config.toml
num_hidden_layers = 12
hidden_size = 256
n_experts = 24
experts_per_token = 4
d_expert = 160
d_shared_expert = 0
hidden_act = "gelu"
moe_layers = [0, 2, 4, 6, 8, 10]
router_score = "softmax"
normalize_top_k = false
routed_scale = 1.0
balance_loss = 0.00291
balance_bias = false
router_z_loss = 0.001
init_std_router = 0.0365
lr_router = 0.00149
num_attention_heads = 2
num_key_value_heads = 2
head_dim = 128
vocab_size = 4096
norm = "layernorm"
norm_place = "pre"
norm_eps = 1e-05
positions = "learned+rope"
rope_theta = 10000.0
rope_fraction = 0.25
qk_norm = false
attn_scale = 0.0884
tie_word_embeddings = false
parallel_block = true
init = "normal"
init_std_qkv = 0.0515
init_std_o = 0.0
init_std_up = 0.0515
init_std_down = 0.0
init_mimetic = 0.7
optimizer = "muon_variant"
learning_rate = 0.00998
beta1 = 0.93
weight_decay = 0.027
lr_head = 0.0057
max_grad_norm = 2.0
warmup_steps = 200
schedule = "cos"
final_lr_fraction = 0.0
batch_tokens = [32768, 65536, 98304]
max_seq_len = 512
doc_mask = true
train_tokens = 325600000
max_steps = 5378
dataset = "wikipedia_en"
Below are experts of layer 6 (counted from 0) of a mixture-of-experts language model. Rows are named router (the router's row for the expert), down (a neuron's output weights, with its number) and show model dimensions 64-127. Each number is 500 + 40 x the weight over its row's rms, rounded and kept within 0 to 999. Numbers have three digits each.
After each expert's rows: "raises" lists some tokens whose logits its average output raises strongly, later layers aside. This comes from a sample of Wikipedia text that the model never trained on.

# expert 23
router:576491543512493498550524517512462486499456589518517475419470510513514523469472476546527504546512606535435459509559505503507512469524491570512530475482460474482508519510460416522471508494561463
down0:489463532433609528555497514493502518518510468531443505507473521576481441484456545612608491515528532497531457489496492531558532489461426576541565546503514532537545505453455482409568529440472529
down1:532424580495468538508452450557538517449570466552497548540522477464513516553504535518469538455522491551599417510451486551466561501448456506503525550437517558499523449475519471495438528520504518
down2:455445465467591482517495575533475526501546472503498543443405517482495530495528493587476468533511470543468494467449461533503506477423477498429524503516574537457433470488477490442509419463470491
down3:545500533443454505511443464446482504559504432498454451501524534585507425471577510511477459496500529495591565466522523553554565561494523465466568546540468483488490481464522577475528492538489503
down4:562510514467451545531507494443552477450462514401536494435421479565513506550650475569436512434430477553489500439516520504568523595481512498513472503495493471469527494468563537497465464483456485
down5:450507525511489504510506553491535496492517454556536475457537504478492504528518486414508471449449459528526507521435513530514527536428533480489414559453532472521479442435466495528558458524481516
down6:493524449511554427502465506534481477563508506534529532443538467498521506525427573467507458475479476567510509499503494498490491578484490594454430470457518536464537490419474576448497546504427480
down7:467551493420517533556538510446496551452499468456456487513578459431473543544553414478477471455532527444443493509532549569528566572442524484468497476506480518472517612491482527406497539574523536
down8:571511522512545528492468546476451551491552504483474560512462531493514497511495561479559564551487501542507456454569473508475546493579568534443516584492438536563520553466414515437512492507479512
down9:475571505431586478463551542477537520560496465495431444504578500520513545459418472493517507517436548448485489506523463469453460512444560510566551463551554470520528489447565517462588430443494516
down10:432517516528493534516478524434465508473500576472455431458540452495529460477555552484451517566355453459544524444504502454456456491446546494438504530523520456464472463534521494572574506491509477
down11:496459453513526505481516501521473504513493469507481469445531448429471499535508424444460534530516521537572544508478585529582527519539499523455428520538466472480516466470550500429453446513476430
down12:539471540509494479547451446462502501455427522528538479512458496483533494544459495493474496499536475499462454510551512424453535480536568471543519573460503530471462493586570524477537543466494510
down13:482480501489529575542534510485459493419485498461455564549449523519551462586596526466531476426523454503514506466515478538525566541472570461475495487500452472452555554540477596428504475515459470
down14:497519474491518562527465538505487528551522444452508530472446501567512572431611495526482499472496475483562500478520574487515546468528453491511453526517499457457509471540469537476494463570512460
raises: "y", "m", "p", "g", "\""

# expert 14
router:534476490542432427501425539470516442464533541497497537524469494538492490487504518502518508526547517500476551488496504484512443415455485521512503463451471518448503474504466456483493549499525513
down0:543494538452458556488514481493573495444516567510451464460489471469450489548571468483487509458505406553504439524550471502553533460538511476491392517525560466521492485556557450472460516474500457
down1:511514538519535534502597516477465541493519468462485527492426575534500448487450481465502486581445471486395430495452450492453562546490532473453502519499437527578475447401462501488554487513490497
down2:484487456493530442486505486534513422500510570452478460476451503469499601488466523475561512479499464490452513495485440557538447547466447532514539465587512448476532453458484554538513541497469489
down3:460477498504454554527518515541535503594498515507461488502539460440462483495551548473476463512478499517472563486495446485550413503452576453487508518499495490518415517515468496434491492467460492
down4:468521541457455556483520484569560527469450507510486488484472481459546478448465449426558487489567552559478472566544500548528518468502431557478576504550497498476519556509547495445554412481449437
down5:510476532499504509505541547503532489497441495500531467519534497550561534486480531475536500458402461460537453520461437443510522526476440424491507551524477558523491490385495460440511450472554548
down6:563463475515520493527575547512478538460495537473450492492522507520498535527509447536492564463552460429484475504478481463511472517431480412504469517521450488539549587545542513478510457529497545
down7:485530548517539585419509495576566443456515547511537462552558464492548469446479527505446506472556481498513441464514515464450553526475432462519463526474445500524547521537475489451517560599544495
down8:527505481457537499492476472518517566485471450439479450537541481394501529503420559429488423489476568540493533513455505582481477518544532539503562502440454600509504549468491504540555535506556570
down9:429487530580501587440458587454446490571351526532518535418503549508532556463525533451561449514500536478472493492480474472519512521532542494548520505440447431443539471496486575469486569491471491
down10:447551571506493530546544494549527498455564413591509444383544469520487472464447514480572498491526488415477505461458600552496509517490436508456491533552395501504476496560477528444491450487410557
down11:516494509478506498457550494436495502576459539546474452509523490481508493465497500503487521461433474555566470423454472526482506474534553439482515447431499522485476534463459461499546530489513523
down12:532487503473507495570485486460520495497501538537526567545491462451472521516484518465511527510473494526477515513451461488453454491479458508446450540506465487551462416435449485421484502519502521
down13:518539521484504518554511530555434465461479549475510503486533490503539493504533505464526422440496456492509505524485493478469470440542566541499452402501508534456503493500558473487534503573581526
down14:502516449501565556501507520532530459500462500458503502600553540498497525504517436506550532482497515466489453543530485421460525489518511514530478514605443499481436447428431529458469441493478529
raises: "in", ". ", ": ", ", "

# expert 16
router:492514516500458528528460488427445517485476475480501534416498480506565553472523461518612493551452474536499481559493587458474469493459487544522468509471462534486522475505456480543468516570495505
down0:537507472503551523479554556517467537506499504483454490456538529542441509527474484501535574484549472518391478457505490530537548543543456508452487543452571399508517453474436459508533511530505480
down1:469466490515506529475474457566521485515505446565508556446466499501586438538474489530511452547498548470466562445491556442481514515459503509511553519496471585460478510531502480534479506494530454
down2:494509448468536529506555500541514459438501532428561517583534486427537458498499490581461488429478494544506495542545490476482550496495520512493520430543453530570517547527536435387465519522451485
down3:486528504515482497496521477468411508564553469468471532608452483501568431486496543465503475512488477480514556533421523496536523520481522500488453450455402483428475536573501546461481538490496459
down4:499504547500493440519476483517526519467459521545455499471488550485495504496487382529483529513544500514568521491467527559526506558521344492451486458553477424509541484576470558498601512557399540
down5:496513476463471524470519443430455514501466470459506518533519493495492469511504524558560435530464546539632470574530491530497482553513569563525493513461464537505487604416499491449478491402466493
down6:547457451531516498438575457508537521486535505491569544493438478475517544478515424591521497483504463481512487530490493434449522514485503470469563444505484545495545456516530452535494541511546419
down7:558545420558526448433512550488524473560445602457491475520464500446496449493490498578459528530480526475508522561461498471396488527480418490517479465551471533525389563532543466485527509530503484
down8:526482483489454531573529530438539457547571478532531479480511482423513493486453546526502506541389544507501482409468488517495505508512489480534473551564455582476474544520563513533537479447492448
down9:514490460499534479574472502539398504522530525482533446534542473559507490509464525463524591538439584534517512494508427511508525437479548473546526494553443517441554523541530486526483501492525533
down10:577512519452595514527464499561502473552514539538506467499527468532469461436542525485506477511508484493506486491512499429513442484510539512489515446511517628475503493509490414484569447528463549
down11:496471498504472460550503481423525471525450600537486586531485462483539558494458502443429521490524457511442487538499555456487506471512449442479461525499618450477463478496492494504496554509483456
down12:469519498589441446504506514505519480605507526574458398433475510507532468440460509553467491528433486544559498474539550553460487487544482511513448591568497545550497475445541442497476460505439504
down13:504488558491538530443509501483536538551544507495475524487527474525540508521512506477413532494476523500454500551520491518447455464498523463503412475527440449473485462411525502474478477527461435
down14:407493462507506485498533446437524492468503476454528511510504506450547468503497497539490508459509520531565601548463568602476503527457486488525507493503479442496537525590537531495373491538533527
raises: "(", "and ", "L", "R", "M", "S"

# expert 7
router:475492488523440492490432489487486541476510462506485485504492459525531579566491464498544464572506541545436511494523472516486472432470510520508473479450510513483572422498499529526487505551493482
down0:446487512525482602434441478495483494490504550509510540531452555472463536546497508511507493444515560557472401558463532407493503515561444475508480517409433467504483531481446508473513482507530475
down1:568502519522445441472505570555507488467495537517467471480469537535469438576457439500506508468516452533505515530466436496587476401477528520432441549543556467468483551534472509514466477607506528
down2:522554532466526509520492587560553531538445449493558446528479500509488524460505449458493527523497490481485444421591530507578449485580591483451498523484425522559507520477470514463476465489422500
down3:467501463453460402508568469486508428489478525501476418440536565447428475505514466548445478480527484483503565552524458508512475534463540528513510548498525522513522473500480494545465454430511441
down4:496433465536532507507497481501520514535565496513513551505537433506502488439536440551479450487500472540453519534420496482387511518520546493538540483459494555501528555510474522417499517490509542
down5:499564493489520506472518501513483476507529475430526507532535535472479500499453481615531464445590491443463507483417475443475516356522501545425511520471458477441502535508514526438491472480594502
down6:509483481514492459485506482516475510456545507476541471493531468496485520464516443510555518470490479529534526546562530550490529383482492576543542449397434477495472530520615454576574479487495436
down7:533528462471523549487458497458488534491527467562541482516523569468484393468496487482473562458520524490466498411513467546475501509524521535464464502469540494490471588498463524483548454467518538
down8:483482418511494533477513435488446537500538553470547525511460512471501501532404418566484517504480539534522518543415536521506537466499457492526516466509512456518513524491511463484472443596432489
down9:521505510424504475517529499625509470552476464486487571472549470473444514561502547518486498519486536492484483491519513449476417463469539522451453516496473508473504571532543508469465557530468498
down10:486541589479541481446535458523448476472505518545474554563480483531528441555489551440534501507469469482421423505453518436487487526506491518443508477496537524490509448569526477414476496492501507
down11:559499433451589516522511531515538526466509485509417511475562497502543508543475478507471529500421535481522531592483453469488509508469513520422479471510489627523463518494538493519471437492454506
down12:499582570545429484485488426470441474540546498465485472466463479517486538470516514451527557497511425497516494586425456505532504472543508502534543459559515456533518507449520521505490511512534583
down13:470496545499492493502517510550474454502473475595515543515587492486488545487489516509505522411515431502566542528583458463465514522524472443526391539489484453454558543458528490448437528552534459
down14:499498487404477516566553579471535483567450508469457510493460434513449471528505487487479517536506476522517498469474523518488606504568479571515505495488476481513557460452486472479491542519531469
raises: "en", "am", ". ", "at", "on", "es"

# expert 8
router:615519601470511513524476488471441457443511548508481519466448455480439499423588515502499535533494504511496490440551563527529524515512545528506516540479397498469525461548516409531476513537607522
down0:514508473508508508487498425472523545467488467511545503547481529463533504586458460493474509519520448556458547485468545442467444495501487512506510500546495449481450534541532496475508518449539486
down1:477543555465556540470490536545496483543509486481530545528487466466479530417571527519506496479499452489594436551484484484502490541454520496523562471452471527444485477457473465483514418506486479
down2:532488490523555511515491513495531489559515522539536452507486511507485470505436477526523463496519547458528492518530506529495602557479521468497479598506481495496527461489461500465540435512500510
down3:445499495574527475500465455545445538564462533505469587477522469527480515491437482534428569492517472512499511526531477503526431492483472495501504429520421452509565571541527447549543491498453551
down4:611478474498510461525501535530466516590521564480463494511438507577482456502490497453520432420461526492502473455490523483500504424513496490550492536528495411477498529533499481453491513518537479
down5:510503525495513463537445451475460470522473510584521487455573451545501457556442523422544471510517494453516511509450536523443522541533530534424511566624495589552517441494516496490492566543480513
down6:566490555526561571493511555504528516518545495540597498517432583535493459541506521459460460527514406423510475541476521578443471546519488462495526484501519457493512495519469509512529499499482509
down7:517547544416506480524557535524449545538472570464527495507537477414558524542465496534490454488560563517448524522461497539488446472642494480518536551397491525488494541499503521548507529572494451
down8:540603609446469486486547477436484518478499490558542509512524440483482454486441509556410532446459536508523486516525509501467421524501475458471462510508553513596557494491451480530493443561493531
down9:503545484525442491505521476536505498471402444528522548500523527469524492521441482534406494485435523454524570480557475461495455422588472463515507458576459490490527512605501455474517559445520461
down10:477511506535484474507497477444471525522572478493487470501523453544528410536564505506565499461461480541541502528450512447542453486468476515523484488470538539582490451521519466488507463553540440
down11:484475534538506486455498483447510524520516461526507515498466525517486417523566445513469526390520482497581545401584528541458511487544473464491489477473549457440567468515459500499491456507545469
down12:457462507488418521529549543467452521465500498553473432463468489486437533571490495513485494541533439496443551525403491512483510482475469445505493454583526451526427528519474497496465503392601502
down13:518516522438430526534519531483540465471573508411456553454504420492466485515541530452419488477462397503501494476535514537519451503507576420471616466571529464521511478512444531530503545443561554
down14:486472533446526469439488478511517398525541537497468555510480472473521542521526511515496535506515564468501475535449459515457527499458541456558462465499527477514533527417532598501436508443487455
raises: "| ", "F", "a"

# expert 18
router:479564486483405446501481528481521481470440489506521552538464452504500524462540458481539491475458484530509486519529481412490476539447485525549496438384506541551527466510505475556436505516515538
down0:523472572550458520457453503508445426509503435569579425494508487516527547452531500532495520415591516505522455508450551492490455471470484457529497487458488432519509509467557523531495502553451498
down1:496511522477465501530505566463503546527516530493586413505544494452535506457458427545478609450577480496423456515516464473539491468580464558536482489502474431536482488461517513522584468453564526
down2:512470546553508483533454568535560426524523516534519465548563514491499489477484454502481438474504472505500426542523502425481542430539457510535455480507563553442509449521519548564522495469447515
down3:409531498486491508577460528496546460442452461388578527523501439457482524497451544476549496500579482530545460524501512580460481486470545461506520512491433495466519492494446517452468468474497532
down4:494465435483521390455494504514505499539578482523413439489593465483455549511566483440546555481487505443468465462452462437507465480484536485485515556445494473466524566534531507473505561546497482
down5:467494496523438473469469445475483501498479513522517463492511542489477449574515477485470501496520489523582522443588385546454561475470527434509497530510500575467457493554487469524470501500518489
down6:604525490571488519594525438450472495469418481464460440543464506531453481492547483538511505527528567460492536516515543494490481511563481503534474463493518494448477442503450544481520519482480510
down7:515511503471522451499460491526504488499452519544435567543535544483529423475535484514417500551559512507496566521441524396522491469521440538552486426502467644556454529547454525518553462530449450
down8:497543436511491528445500434487458540516486481462455510609520514453449497483559521543428532459565425459483523492457504480512527519608528474509538568497548407514458494450557481469480487531513551
down9:440522533468523565485547460472535478501513445618459535425521497527547482447500399517532502506537468475531495441402434543471531481471493544519439465454517495446468514464455467517522565457473482
down10:474482522481504524482483555484507597520480603483492502504499440486565450575457444540516518451528490468469538538532473574478484483462481505442470531517490535474604496507443461526467489543543559
down11:505500509479536523512492458506455458565535585478495510452521485482520518459457505577507465569500537550494480429401559474509489485513516453449532522548535533461503487575528470445534480519577482
down12:529485526558493590545510497473523498508532515478526490560507484449524505457494552475442418507590553554496470435499415475455462521521526446499523516506572485446473503531495526511519511552476499
down13:475464467505531467534453554474501440515498524512565572480501458519454541551432580462465513505453445486500461496537448493475485554526497469546519535496538548499500490437475477498479497452560532
down14:540479488524610471494457468501438540496603518496524586506530528427448516524457502491453515472505432468448520476449496529551485480542504535502469492512558531554514561490445514484523465470590502
raises: "-", ", ", "c", "p", ". ", "."

# expert 13
router:493512497514463458482389454502525517472502507471504533438487474558506514476499497494507575564440453518491582493500522462485514454479455485473474491502438505554522471551524401542515578499555504
down0:489472541499467498510527458490479399513517447478534460523515538468538510485496498542452471502551561522517515508511519532486494527423479521442541538487519544462532557449582508503535531449572521
down1:487502435524487502537501538491484513476503529556573481558506456531538534466527453475504436475496527499528462590433441481496559501479534505489447502552542498432494485471518502582517482519498515
down2:464482434530571526489438481500498472531488566549540465546414491515569557494459534548504537576498503473524447503447497489482558502507500491521504499557548473471515546400459535473539544500414544
down3:448460512479519398510561449464492495527527398503528545432554517476490512462477556473524534459485500521517486521489483507536472562542480472468494489559527449475503444441436520538482552520582430
down4:491452461498568433488511501490390499472592417492517475427512476521529423498553509462460511559552456486507491496479538485520500537499519496504536472573566527469477548508522472528490493497513500
down5:445546475491514594462450459477482547459436535467535506498473478468415454519501553540592475525506463534492504444504438569564490543533452486464542471443507532554515528549500539551447520474468475
down6:579476529531576583490518455499471535533502548448479550438468447509486510526503535473474524566463490497560430425464492554418502506528496524518435458500473523504511524472478496482536548461404501
down7:459508567555489435498493502466507487527522418522492541505501524534556514497478424458543470472463493511491485545442577500546471519481502491486533506596499513534519536548509512514464505540457433
down8:497483437467473581549440595549469525491538453514442471479470511482493502596534496468483453504455461499531497523470558496529418486511499447497486532515526564509509571530478491519452601549493458
down9:502503494387525499510597507524501534547482472473459539516478523486482470445438503494494560457544517466454545450431544492469436528545469544485419541521520481485488501440477451526482461471495425
down10:493392514592484479601554496545460482484476418509602545482556528507429533478588455466517570537534557490481490456480504507443445464516586538445516452452585560487482476438474501509485537535568521
down11:479448502487478470532455477572479517454464559487520484485583475534553502482432514515472524549461468493509505466505476549487441574478471478528491472530481496542507436522447521514546435467499513
down12:544492515500487474458442524602494538514448560451494519452547535483528445461557435483482576478457522467487545516502552583419508515489538474441497498496465486545461465446460468510463434521428470
down13:545533501527530465508479464488526553558479473516536474486541551487506481514426533537463503548494493503472521516575512496577484484516514570505524531436421461498587531507500503636536535518500459
down14:503538461495452479495493473536503446492478439491492462499454489546466487487470480507452551578553541507544522486514511563528474490474458516498484526428522508489529496495574515491497528509438528
raises: "-", "s", "on", "in", "a ", ", "

# expert 21
router:626550553496467477560514461501418500474503550503442497482488434519453563427544425513497522503471516439480513454508476508455514479493576489503473471518492554532492513509452481574510550519523528
down0:464505509559484530479586505531485518532486463545495549498489535475577541466490525444494505464470488489447482491478476504512499459518564461496500514490514529485488469526535492484530508484535512
down1:415376476464535527498539440451501465455455466442464503481493501541542495480454480544553490487447411508503481506515448493462503479482449519503520571471549470526478490522484493495541485574495428
down2:443552552505515539477552499511519480492512477515513477482477441546524528489547425437558521415501485502535493570534450465500453569488515493537573488562560499558444446539518518455469493473540526
down3:495442543499439506478511544449504527530458477536470562482512495569494491518446471568423450490532442514513542521515531492489484494561466462547506472436486451492415491578456487507504462477468412
down4:515466471494500478484553380476513440546483462460532484525528449517515521516541463505528471502485546589491537478532532568474455508460526530459497527547504492494477544521534578436514481451470515
down5:493511449588446554533472515541566518517482494518509495448507477484496446468482564491523426553501491480478536502573568532481541553521577486492485388493526500455526500536524503515549564492575477
down6:487491526472493498515479539428462498471539476555578477449540461511521479469540510467451500446530500496510524499489438491509509552492465521460483576486508488429511556512494509472479451504491589
down7:485394490486426517491489467515498542473491531496575533430513474586419508496530563498499474508439537542555534426459493501474457467447461533565483490467481493494438471532508527511477494597474513
down8:442490436492524443479437511491536552493483494535526464466480525540562463476533508543553447462472512491494487437587574474509462417508476521491483442499491432467602451485481499504458513479449445
down9:467593506518472504454537474563495505497448496489513500545489485494540472476492490493537515509473511516535432452465468519454530465464556457591497483542521533470468530565470454493448488530527502
down10:530509552535533532512525509560464481508468557506553549591488473470531539486480457504410505482535481475432451491544479536459480565451605554508523486567537454520523437478490569571509545561484532
down11:528587511548412514532508498521524500509545529510491468520432492457510534528591550485468429501534461508560515499464476537557470475516500459505584562503498473490534430511475561499562451511506477
down12:541529488490489487504521517549495478513507489490564516578573511529503510447457513455543488509517514490526493486518556564523465508499526468439432480509482468489475595514585445519500450536485534
down13:486457556409498549478478453500529517510483434552521495424485512476510497452539487525580485572496503523460454440467483414512475493516471480538614533518504587454470510483534555509483519522563477
down14:507485463543524442550495420525562442465521487503567529513515483431495502473509573524532480492516487488537546545436517567493486432528502549543394500480475419429430593510525511562468460471585560
raises: "a ", "the ", "an "

# expert 15
router:513478497557485432529518442507520533429496576481411469517456483601488522479481538487493458544498570458478547461452494514518514492443520558528477489528323480484584486519482460491435479530510501
down0:455441450486522491501547538468499499504560393541566547505535497492499530463550446439580403480489514461520559527523519499514449518486501485482474497552503522522516487498530524552543426514518423
down1:520531491488541616468488454512463455516502541540583517466525548481510476536496503505484468498497487467508455600500480518465457551491512446466510525444484520547533566524482429526476585523510523
down2:546431525433479498521509447520514534510516509498485462477535517415529539546526502550490498509541510539486540546441546481460534481512565514458499525523423579545454489557525473522455458549461480
down3:514483459479443485579441436477472495478421491535480514490512443530553498452475545433456583477493549438509510528445465499503519521469521455440552489491487496457512483516499565511555561490487520
down4:531501498525473530473462487522445575482488521485420472560461541485488512537512479499503543512452522539523572452499478513526519505573508576447547464547554569522552553465533545477517550552498579
down5:450520451543451484506396536486575517463526521425515438509508507572556506431572546495522536514447467430503472473530441487539582478513480442445519515492544589520526520575488435530497540537473466
down6:423490450512465474476481542457465490530507539497483510486485526438509483489476544499468527396506477470485500451521438424504505503508586535448562454507468559524529499531524407559514472547593471
down7:460532498476504463505522540484528520570481510489524550530559496544525455519475524496493509499420572471485456535510482444497468565601499461526521497508508484491509522500513511417454492463536495
down8:563548504501545497523482439518457541595536524541477525500563602499469501543482508463560544513482533502483484479441488454443561443517496470540499540512456453481564485496521519485491530478446502
down9:485559509486461481494515445502470576494414522521489468543535471492454484488571472532534517418453519513516491445505456505498539575468446515475547480509517466525574529500480503450528523483498547
down10:522474488439425531427429499441484526554480462489493557502570455467548493580498481455496511481473475546561544492485501527484486559510542501504499504498507500522438541486458551519553495446550540
down11:545481463590558474479548450476431527511594439479586533460513447432550501438517507534539497538445547530492493477517505480459510483463451513580466534512487433450552480548519522523509553457550481
down12:499484501467533546562433460523496460530535473520509500544532499485533474513439503494462517551462530477489494520560488516549467458573512564586511489441523427480553464564462506495543557502506467
down13:490492500496440482537511484438531434428475517550509532590496447541580507548483534559498518467548483533514490463478543508504527454499465503526495535507516455494521550491553549530555519510532410
down14:516459425493448501504471615546547486496473565527541539531505428495418465430574506482538509481500458501493379524556451477544467516455512470481490473470540513469511474484510518428503446457497514
raises: "s", "in", "th", "ag", "op", "u"

# expert 0
router:466486551549455548523509432457478472488505536494518542441459463543489458504493473534550458542527545562491470492559529486554487470502460476526475521509447563477543503574517481505430472528532478
down0:443497426480532512509471521512504517539549508471544522483590466469450516533568501529512444531536540478515552507530512536541543506536522444482480546475494544505425548463411522561475550546517534
down1:581480461475499539468425539559521491545511472490387488431456523494578526565496485457508547434451487494456438475504516524492508449557510485511457477505475542557484461525515471597518451473501486
down2:540543489475417475550495520504531462513495520521539499513476543548449511472495520505500513534439476567490554490418471582449562513557505400495460409483529512470512531472518473487476529519474493
down3:436468533505516523468506524523540504471478499466548482537497441454477480498535500488482580508469540525517471490489541496560432540430512549529547584498485506511468433493568564510455434543596453
down4:542444520530512495468527541514484558484508582497483523440524477491510491576472559435509454507452544520563421469528541501455489476472447421488532485517452493445508539463452440568472483540477446
down5:496430482485493550529484415495557487465520457504462535539460505498515475495526540457468521413530468499450460473513508600520468503511535536499539493457448534540518545492575486463471529515459452
down6:444445558515522509453435528512547463521472487507495466431534475573565431586485480548460458485515526561482484543557510496545517508494558503475550511502471477479554564498438401513493477548558455
down7:533538590484424490515531456495560547462523537480505459530485486462412526481501528507500553470483447455505536502473537484494476619492514488537502537514472547449489402541490511506476444522529544
down8:475520499482556546557436499483479529510539440526485471506504495535537522488481494552485488508447510505502483478454515494439541514573513522475554512484493465462520471535523515495475477512488453
down9:551482505564454525532527481558480515466521522495508483513539462474593573471519549475431448454583479538509585501451415548465484494508555464497517475419536496489532446502497489482489495497494520
down10:446423423462458480498559458543475534474512501490547522515567554514450524514549437426499486506476464494528493521583455555552527548521604394541512529526455455502482467595491496492523508538506489
down11:508538541539518498519458485525606532489505476540586430510452522502461527435480451540519504492544500537579441435522532542513544498516478522480520617479451469559512449501511492557544449495518530
down12:487505438527510522484511462539446503462559536519500548588490484526482552559504604512467424580506488467493515424415551475538465482488599512474475476449526446487499510481476598478483481499489461
down13:496472518517546543573517550466508465519516526466474524503488468522522498527517530516474522459489518486505504422521502574482454448514463448492514559546559579452517502470545421491438462530507570
down14:439480547481573548497513478564482484467518478432475540498464530464487503542524465472556607451542527426465485513498516538467481458469537534531501468392488608445443516515457491528530442556539487
raises: "en", "'", "f", "-", "s", "r"

# expert 12
router:511505497468469501496493521450478518513506498478526516475413505518527511394511498511532508483488488550506474553510534513460519426485468514516460494470512605532561498497492473517419490486541531
down0:544505443507469570440531452453527521506495509522573509584583577558512410473497477448463444495474519430546468435485490464471527450505511482431506588498505541499505498523477468424484501513491480
down1:538516523497538476541554497465485438506479506534403550461456489524464547530488470516487536523461473434507478457523501515510468505492505482389492524503467603526505454433536487522513544474464559
down2:485519511492541527546564497453502453519380490552487534467507486451508555487521498498487504447502455432477505483555486594592525535488483562544424467444479455481428534547454449495549535510432456
down3:551507469477443496558474464546518480513538485511541576470532481488506503477500403505564516436498491607487476454556477479439520552410492541498470495530556531476469475454513514489508511462595528
down4:481505432501512539516606470496499504536549448555517502542502522500559541396480494560434552572484473521438440473467403482472502466465543506491485505490514528489496498515491569475441491546492484
down5:502470469485437493495445536520506463517486509520534501580545544502523507542507501496513509524541489505459427458546503537497538571493498442455433475477521557550551457518462484501513451411550502
down6:432456528502520479471484494506527527523492537516473515538477573465463525488507472490509540492557499484558561536494507587511456424513469431560539498537502510470497497478447523479534489550536443
down7:509460445544508534482472553567507513465498481510534572478492566475537502492550536511518493513398517507493522504449486550500495494470555494480512601513430519475483552502490487564505446512544413
down8:579463504439497427473533458527523479529551490461500524403530517488410494472474455501516560543533464500438510518461495502424547465584537449531509484503537503482487566500535461545474552456520598
down9:451469440484482496481493538530511454457536461555469515511522539496490478532472509474522519497443457548488502545428433512548485438530565488466509524567498491396469406476537565459507556609488451
down10:454457521563457467502447455489494510526395571435466441491491550465541503513551542539520449497466476524488567585501505499500491515517525534597495527462499448585501525547512465530614475468490531
down11:529461382489467534493549501509502518494481481511502536501470495544532503489562471483487420425522468514551472505463517459523548551613443516511486594430519581564460529501529493539505514556525467
down12:508495493484469521512512492446538542502540517543488483498507459522555507528484442394565494522528448499439438503504586517580516472476479443548546384493483500453513539459504570525537486522475509
down13:529520522515552535511516510492523471543474461474523495496525524455514519455538579416526463449518496486497451473447426527495487491497545480485487499545567548450489466497506449491534497492598513
down14:571507529523537443554534558490497482514458493523559483469470524455509468479466487580530531458478522531474463525483473454446548562503483499424523568546490521547446492506479524530537606510446502
raises: "-", "m", ", ", "in", "y", "i"

# expert 20
router:464494534517430466569486451441511480509488519476481467456504476554552478431585508478572532490470571515467515506492497462475456484459530519537477470461449586469510477539517483582399533493528483
down0:438477475509543540486506568566482490484545514510492467582455497500513525436490456507484497541553518468526481490420496484519459469496462536510452477536476470553462564442487511475551452549534446
down1:505596504417504475549579459488556459414477484542533430519495561524484556462444511559520484525475524417518471575501546523492506506465466376529472498467497509495500532549513521457480514467477490
down2:458466506543466539424456476480481576553467486437462485574518492526536464419457454427540503516524491561516492519492481503467534517463557539510486475455463548540553455468413482481488472546439531
down3:442493491510535442493464529487550486475491527431534544518488502535429482558546421469453503497554471462521530469462558536513547500493536553515493413599468506474457441513519543505532425498509434
down4:524458464533501461528531521468415482475476500433526515523525433545520556513526507478571534556492460535474489531487497554473445471450460465489538508566467442485531538425462537503466469462543492
down5:545497451523503449482517485443485497492503571492424458449452497454596420500411515502559559513501459487524469522429559514550483543546474486485548394477540527482477429482561506542486519487483509
down6:550514580497410418609514503525418493503425477459520542542506533492467486510484460481502415469505535526510482472465479488536446532478513503468516519450538446525502492546515510453481545497487501
down7:512500528505452468465518484528560508498474511552464508437574548547485512524542505493540464522501468537534528436505534543453523464504519563537524479511471528512466526573477524445523508555526489
down8:537461509438493516550500524540475554512503512530498513483451547503494548592487555501513465572497508494509475479530607538489485526514434513502480487516504460415557566531473463531511465482514480
down9:484493467494554502578450529520598507548461514423453472511456506470442501451508555493534542441478506498483523398450508602463495499458446547502521546548501549478539487526528478518530522464478532
down10:505487497460513539558510487472447460540453511479525455500532530534491503580483478540531526538488524516547458521498436546459446496499570462477493537509471665486479471496508500516572484459488509
down11:503480530482421496493552501479552509459535451607505503561477496512462510453572504454437444458535484483509477459512481509522506526470537476552455529464527479472477483439470450467475540491479474
down12:513399497521541473598501495446480422540516497488461475514498472521441461477448576536516444480472483495528500440452560462534540453520458583474512479535533506534554516495379550472561485445522418
down13:460481460514454473541527435476464456438472438488554458491474483502569537444523483512477480507548495451514527552506525548510484552505497480522496543492548507522522412457488498441535608461485505
down14:500517503471562501501497593505495512504455524533554512510483481515498516529529532564528510524490512458502506497494560515518435491514490462556478562511514460545573589454539528478492520436544491
raises: "y", "o", "er", "f", "el", ", "